Below are experts of layer 5 (counted from 0) of a mixture-of-experts language model. Rows are named router (the router's row for the expert), gate (a neuron's input weights, with its number), up (a neuron's input weights, with its number) and show model dimensions 128-255. Each number is 500 + 40 x the weight over its row's rms, rounded and kept within 0 to 999. Numbers have three digits each.
After each expert's rows: a language model's description of what the expert responds to; "comes after" lists some tokens at least twice as common just before its tokens as in all text. This comes from a sample of Wikipedia text that the model never trained on. Tokens count by the router's weight.

# expert 15
router:445526495457558482472512441525502477466518455386540532543519500522538507469442518523479500472434535496471492469523491454466425549536614488467484525488480506499520515497563497472463552531476484527498479554547567523488577523472547500460463466457524497443466495551488492546515478435511443509528458574473438496459452414529473454497411568358493504483536438488485547512510450488494461474506
gate0:563483484509549513527506547528465518569541474527573523575470414540517502508469552414525396492507551510487542516517587549520509498493528477525502554427455536550495496479506472477539542505508468522450542474516516526550545548440482506417498469515475510506467477512479532450499461445419494531576467554491548519476568483511509517521532538512505509554486539519450517496506484425465545537477
up0:490562550577529530504440437525440482516554516495475457473494549428501475522480587546492521484494517436475526527573483495620431514448481493484429550644543438472466531500437484465448485578464518512511440474512505536470497541451474492532605528495464484450582499568469568478467448529518425465512465469537554506544472436492530453471513486468593541537475474528479531564460530535521464458508
Second piece of a word after a short initial like Sh, Z, Ab, often in foreign names, e.g. Shibata, Zamorin, Abruzzo.
comes after: " S", " Sh", " Z", " T", " I", " G"

# expert 43
router:448488448445535477472397445436480549463505493422543472521451490525502452463510419549547521595474531393555527530506506514548433526497528560547549459473440490532518471565470436516489569473539523475572466525503450447487452511504472458554533451474451441471515484471492532551486501503468478393534415506449502512562509499493463536415469469513454498390454502572445550506497525519581523439494
gate0:490425500516592467545429547473471512534580496509498490450495411466498482538454497506552462421544507439542498428504475538468496494487519428463534503459522418546509573488481495486547504559461467434499544536508430528526410522498462524515489528485492510477520551429505544478440514525512483535542472566455508458485590549434510556526530549496539545485487512508537512524473540491448543499492
up0:492508508544529488467527484461605500569501487487467535481490531494512526512527526491509508415536560455481449497449515480507551516602495480494539459628506423594514538536447552637469596485529453517466464604585565537416446527511460527503478477472483478535455505436492472500518502574486537503450538442520562466513449521503491501410447499536450478533541550482469431390446565539565566455527
First capital piece of surnames, especially after O' (O'Keeffe, O'Ward), and of Indian or foreign names like Sharma, Rajagopalan.
comes after: ".", " |", "'", " John", " \"", " An"

# expert 39
router:479513463509528467455554567497500541501520494553570489458481475433424455512556479475513474524537451458515534497468557516463529409551454479495539411506453539463489464437543464488512483470582458491476580475464489525526542510466390518444463535472515475463490526427580560497527446515447486543480445526486466507466463571420482479491485509531449454526503531458464489552472462531475583463489
gate0:466507435515454536532472490544430518533537511510493509490510559517439452493490497540473540553569492543530491551536514491499424415489518543513500539516519548492521497546506463557483501435559555522525492544550462543437446492538521519469511492568448484490582489492548512450436590506422510479583489460470498452531500523532505460499483414470531531505562504489583488445565545453460400527487
up0:485377514500551451533509497460550445512463472561524435385443473473503551534501499566457504538524451475491504522583460504539443481511547567483442584488460524511589468435486531470554520482448461543540539538534506478543518472459553531522446562446512516535529522487481470521556560488550528546402457532493416479489525447474406509507473478454501474510452504564588512516553471526483511524459
Decimal points and commas inside numbers in election and results tables, e.g. +1.7, 48.40, plus years like 1899.
comes after: " ", "1", "2", "0", "3", "–"

# expert 33
router:464505551520518455505423469549542512556572548498562493503481515511469479594430450479534505531473462539524482430538509493447547517511535562477511469582521513469460430482532484448450512473467513467520563601440429490525495495458449474514474454441547553487501580447577533507507512471520458484491499432529501444496450502417476443550527558552439519496419566493508485575468478458492454540512
gate0:490516431491550598497558502486502514510522468480471496453479505533488433492490566438563500457494512484552542481457458436490484458491557510549451505455552537477499460478503503438498398494588476429435495499554482473452517553534529494471547498508387496517493471522536513509477562480481481452505457494539546539480526518541477456481576465460453504526571443533406428471499549434586501509492
up0:500514550503493481446503575467463438549518506475444492436477545430559524485497535455502528491457536555488481526520454467511597446469501452497492477497567402411525438407496533548551486530480495503462530461441391533502492542455540563490526517458493452432587482537507457459514502463475442490526493524419465472554488526533438464484456561447473475513517484507498532496508486445536450490476
First three digits of years, e.g. 202, 198, 199 in birth dates and seasons, plus count words like few, several, seven.
comes after: " ", " (", "–", " in", " to", "In"

# expert 52
router:524475538526536549453520467465495436506596460557470524423508438472524584516561537472495492508495480505523518485570501543427515523509477538473544478614547427490488496525531536463451520450414450540499434522442527472503485509510457525523504480587478500533514516501495448422460541566472536501426463614503555578494499535485498451455465500462452532518487518579443456539459459477585569501589
gate0:450426555519588559436466572475516477471521531528559455446431529460518398580463466551516493491454556536564483424491522529505457537575445504432470523515482507489549463486495614472533490510538570456519465464540546491471524540497481401496504502512533473479494490512406486550528515387511461481518490507598547530548503459537493476486481456562540492425456486493505490565536496540464500493551
up0:574541511466475478468499480471550529495521470511502482507523476515468448529451438425616538404541505397426524520535543520532442479492508521466492550503525496565385443570539599474484484567522509491493536567428512529515523480508529495409527537481490453473531442496547500463528408405545463460506469454469512481464445441540455461518474435430480436548546434518433529558426504545537537522495
En dashes inside scores and ranges like 6–1, plus slashes and linking words such as as, than, called, named, or.
comes after: "6", "1", "2", "3", "4", "0"

# expert 58
router:416537505537436469494478427532498479473543431475435448501498439531524575538489460541503466445489503505552510484480476518510490510519493501573546469509506540448465508520447494505456491479517519524404502488534493482522448507483530538491495593561494463527458514430488551515568524443444594522509582455423464545537428497558543580485492482543584543480515459526417488569566514540488490508522
gate0:491480535516537530487541522485474468530509554517489540487561559515406520547489482535480514540511461514490518460543468507572480521496586418555454481482503503606493527528517544450451549431533471493504501476519492549494473477508577597529486494525476488472486563473536499525541507489415544523546436493513490498457557459521492514538493500426490504520546457526461505503524426449528500506499
up0:594522540425483478467476486524487520495523545467474459465488538496513540558524501443494446529561483521520415549497530513412458488521519519492558500517475518440434432519518510542471515394480471519513495586469423564517471404446567540511514507519477470425491544477492506531592487521487423492575492463540499526439588471486418531452486535449451494431480452561523539531516496470479537482457
Adverbs and discourse words in prose, such as also, not, later, then, only, and -ly suffix pieces like informally.
comes after: ",", ".", " that", " and", " but", " this"

# expert 55
router:488477420493465435521445479485509454546506470544537537499485552601529448568427461556527483498490514492511513480448448519546508572426433495467557589526574488473553474509486548551536507541437497485477491566493542459567533523525582539554491454436508529444433560433543500529531448512518530525470529555474457598577501520506460500473555537483491507486516465494418496473536558522519524475500
gate0:545619412443529514525510439487533444459462498510556450480507440481572460584477461502500535548554560458519504468517583493482494438501481448508472442524493525464492491489510504561490504501532483467514568450506422500515537514510445539523550502468484500513520474492461544506477462511550491449467512464512566513468471469451409457523564598489595426499574487423360542489532499456510536542514
up0:557573473496504415478516456514512451474473439503435536534493479470485550522433466447422528533500481466572583508473538533436557533504523522461482505487551492423492532446507501575470490532507543464479489507504587503509470489488504549487493475482499534572564495482583468433549495516565455471528471487526536419536520464449535530465523536539511554475518588429461463513506447515554557508441
Prepositions of amount or place like over, under, about, around before numbers, plus the word-piece ur in neuronal, heuristic.
comes after: " |", " at", ";", " —;", " more", " E"

# expert 7
router:491530519487545546479497463465413504465492576504489460520472468452567552486523440459482515508418502506431529552508515484498509444516432443590522463485471524433495456503517435545535419499541506479510494482499474493417463540515520484565520595503470488495457431467447495522483492536499497540537477469535515523542486528446445530421489425530508453487469523557537532497549545521469500464575
gate0:501448453499443497507520568525518434482521529485549521455493494548471464503515437460514497496511498462492525567479475497485486482438477456475518477585463514526502466543468516494549491498486526481522560437559550534462440540493470579450550512465490516577550467498544460553524497500556504545522500491461477554542635490469545491510459536474481459464541458519540466440505495470529518548517
up0:510489471589500484531519444568512490548475499488514550503501489461571536490488467495511503539482482460494434496557604504540533508495501540552475531502525549545599481524489486485471465462457438538550529504512446495434545572479464483565527507496509444427538485480548448470464495474462523410535432512528450437512486500520466597544543481539477553477516500493516492533512520501481504462471
Ordinals, superlatives and time units after the or a number, especially the first time, two weeks, third season, largest.
comes after: " the", " a", " The", " first", " two", "The"

# expert 56
router:487463453510519522501482475482524491539529477537555465474456485579540436574476456442533489506528439512529395527588491452536479445478457487536464462539465491505533556477471533519463494555504485477526451496546562502566524472489491478512446453534536569511448544570493538514453493591497512466454524502500506438539543560526521475525453520568474503528434518456502484504432540550520476587490
gate0:550510507545551475462512505446530461496499468418497424558517442556544421420495457526503467488537494495507490504487515545490465500477519499535507530564537536580513464478482539562507462476492484548503521467569464558526500491611554514503459576488545530492532448540525513542452482596483489475554468494484469490498507488474540547577525492457591511547526476515525511488502492564538563411432
up0:494405567490526513431511508516505482483537494456530554516579575455472480538446474523474525539464528454418463539454534420484544524481612542510492544477439518538460506492491517531483450544512515508493484505529494526484489431501575522515476534495545519470577493508574544485468532458524506442529446455495584521446503492465458509483535524468506483488586505527555499515448524531519392490473
Inner syllables of place and personal names, e.g. Gal-ab-awa, Dal-h-ousie, Val-p-araíso, plus blank spaces before numbers in tables.
comes after: " |", "al", " Cal", ";", " Pal", " Gal"

# expert 23
router:453458533512434471532458455472497451590548473486515569549477539573411517487543495486478546478507515496534470490512445502478528481456515431486496489515584543488542439488538522505495520503509483465554525466488476433474453466461482570517456522528496528511432534540551507503540482517460438478457476510446503440496450477546468538442478514552514545570488527463521530539472446524588510489479
gate0:598490514491429570490451472519475450494530506467510546497508540504462562508573534489484477553577492493468454544468479488449536463518482494448482497468488529565532531514478496495491558489470442450442596510488506529493479545595473591509511502440481544505477448486504484497454549497487542456476490486564460554468544495479519484437469523543498463483532517419491521498499512473485479499454
up0:554476519495488467490493546447557506480453478517521520480431497545509494480533486480577451404508482578553460442512478517548506537420536539495565576518492492528436524518495518561539484506473542516524436479563504544454512521513477492556426542418464448475515462520457512513552445461557490507435482540478518489492487524468464556415487443450502417511506497532480499522423408543484474494493
Mid-word pieces like ol, j, our in words such as rev-ol-ver, par-ol-ed, Acc-ol-ades, plus sentence-opening He, They, However.
comes after: " (", " \"", ".", "-", "–", " and"

# expert 6
router:557479504434518569498475485525445574497448503468480497523429559525534537458467449524543459547478494530448546501566414497499408529531470511567512530534502553555458519550484481501529450507441444534522553513507570444502509453462538488571435515545523546437463515500583477521523451508486480557508518460467436521533541469483520493534497516457493534511500546581564510465563501459495582588451
gate0:548516510565447545456467498494533556559508544439506467546493482562492535436543482517581499425499486476471483481493493441468486400494496555473504508464495459483547554541517555545464546554562517492504506478470560472519520489462512494422454570535494516494493505505572501482545467483586441466470477471498470513472486543434460478493540508557549517559509507499523576540490522486411513457499
up0:472465517480515452491475593463477481436494499457502474497463511464499498515503496474513539540469519472537451466545445467524456532548527436455576557560448513544566450436595563530475521391416438450550483421549518550513437443432552589434480473492518488504482529528467563522528519499488516514508572518552475508504521484481451522473444546581484517445448551466495492506558485513518484522494
Month names in full dates after on or in, the final year digit, and "aged" after birth dates, such as September, 9 January.
comes after: " on", " ", " in", "On", "In", " On"

# expert 46
router:530492471553494587528576501475468483504487517562594519469506490513526527498545432589489547520499601575507448530527491467543528479486497523550546543542494491599467543541524447426495471462463525513555458503463461444522410485559588502465459505504522479563560487558514469502505507464453517423538493495505414532528446590540525493585469472562507507539501446453517508558467385532561492495461
gate0:499505494547475497483440537469430473452418550554504486517420531550531506477491519493511488539436487503502519556473491544468558452475482518527391402391474446544545512571453511576513549498502425466474489488562472506554493524518510519549554519595461507462559504419491510527493497513461460435479591514589535429536537518477512525469509414533445538458487507553528481499524489454479443493502
up0:590524494539408483471499503513496518536492609518498497518507427433507518533550403497513497576531448564496503476496485492481518536543509545413491503492469421524520460525531572499493535560431564449537492529550433445556486532477492498475547552463477546520524555502559560447511560481490489436576567502505471544483514543493481502470503545555423546562521513574539498437486480459559448486522
Articles and possessive determiners opening noun phrases, such as the, a, an, his, its, 's, often in biography openings.
comes after: " of", ",", " in", ".", " is", " as"

# expert 24
router:536480501455571501490538486511486523461444478473555469423496480436456487474474561456507483539433485508486564469520484522531514425506497485526467469490499555448536461484533543488465508556549516498530507508436517488533463506503454569547581504418602476505601507487505497474449534517565519472536510483460419534545512485500523489514480433526454458457474472441476450563572443460492540451461
gate0:499499549501483499525508459534506595499495535483555520453500454473407468532456520512496508506450544453476585435510445589441448493508500456554484471508544554489525503512528502527443512545542533499516472514462502543535517499456484520509493527490514408515456504438494427532418431506550538500480441589460448498467460507504439540484583463466422504557526499530478527540468527475525527478501
up0:464470504489514494478524504501459498559485494502464556478455396509486538546480442382474463487503461528518538529513505434443508447501454568480543498490518508493544515509552503528514438483454558551580483474495520531519543465446516509474443477529459580480502459528512513476481523502527463479453473546480500581488475474513449525433457483409516531552482512478478470620510523516502545576511
Units and field labels in infobox lists and coordinates, such as m, ft, lb, km, Born, Built, Score, Tracks, Clade.
comes after: "-", " (", " |", " •", "\n\n", ":"

# expert 45
router:479543513632457502450463451478436462533535502512485500539507512522466491524423553553512509563555525439542510486454486498451528526569482472501465422567476495478511533487404512442474460424511464554485537462513543494497583547505507504458511485493499524461456444513539462498510483566471519567510496541571460463542518485458439505503469560464576437473536513459551547471533474442489511508479
gate0:477499533556448507456472485512553531527502486501470480522520573477490504471522518484511470523508490443570486520496455507515411563454495503536479470474474478557422558478508489499605507543502480502545486520500536517500483497399513472467470550481513586456448496500476501507492454518545499516472459467498558466519462458530495521462562455528552492548588508440545510449480585576549439444562
up0:462430496599475505486510501502520462489462511551458471519495519500532452466548513483515475434416461506506536473528476493577496472559549425496569492583478453534465535498460531471508447524458529536485562518432513452572464512540515460531490559480546494487438587534471454500488476499448452563454501540515512496480495513531473483445476565490536495501559483541459527523511469519507582507522
Word pieces like en, ent, est in words such as Senator, Senate, Often, plus year starts and spaces in lists.
comes after: " |", " ", "S", "s", " Pe", " Tre"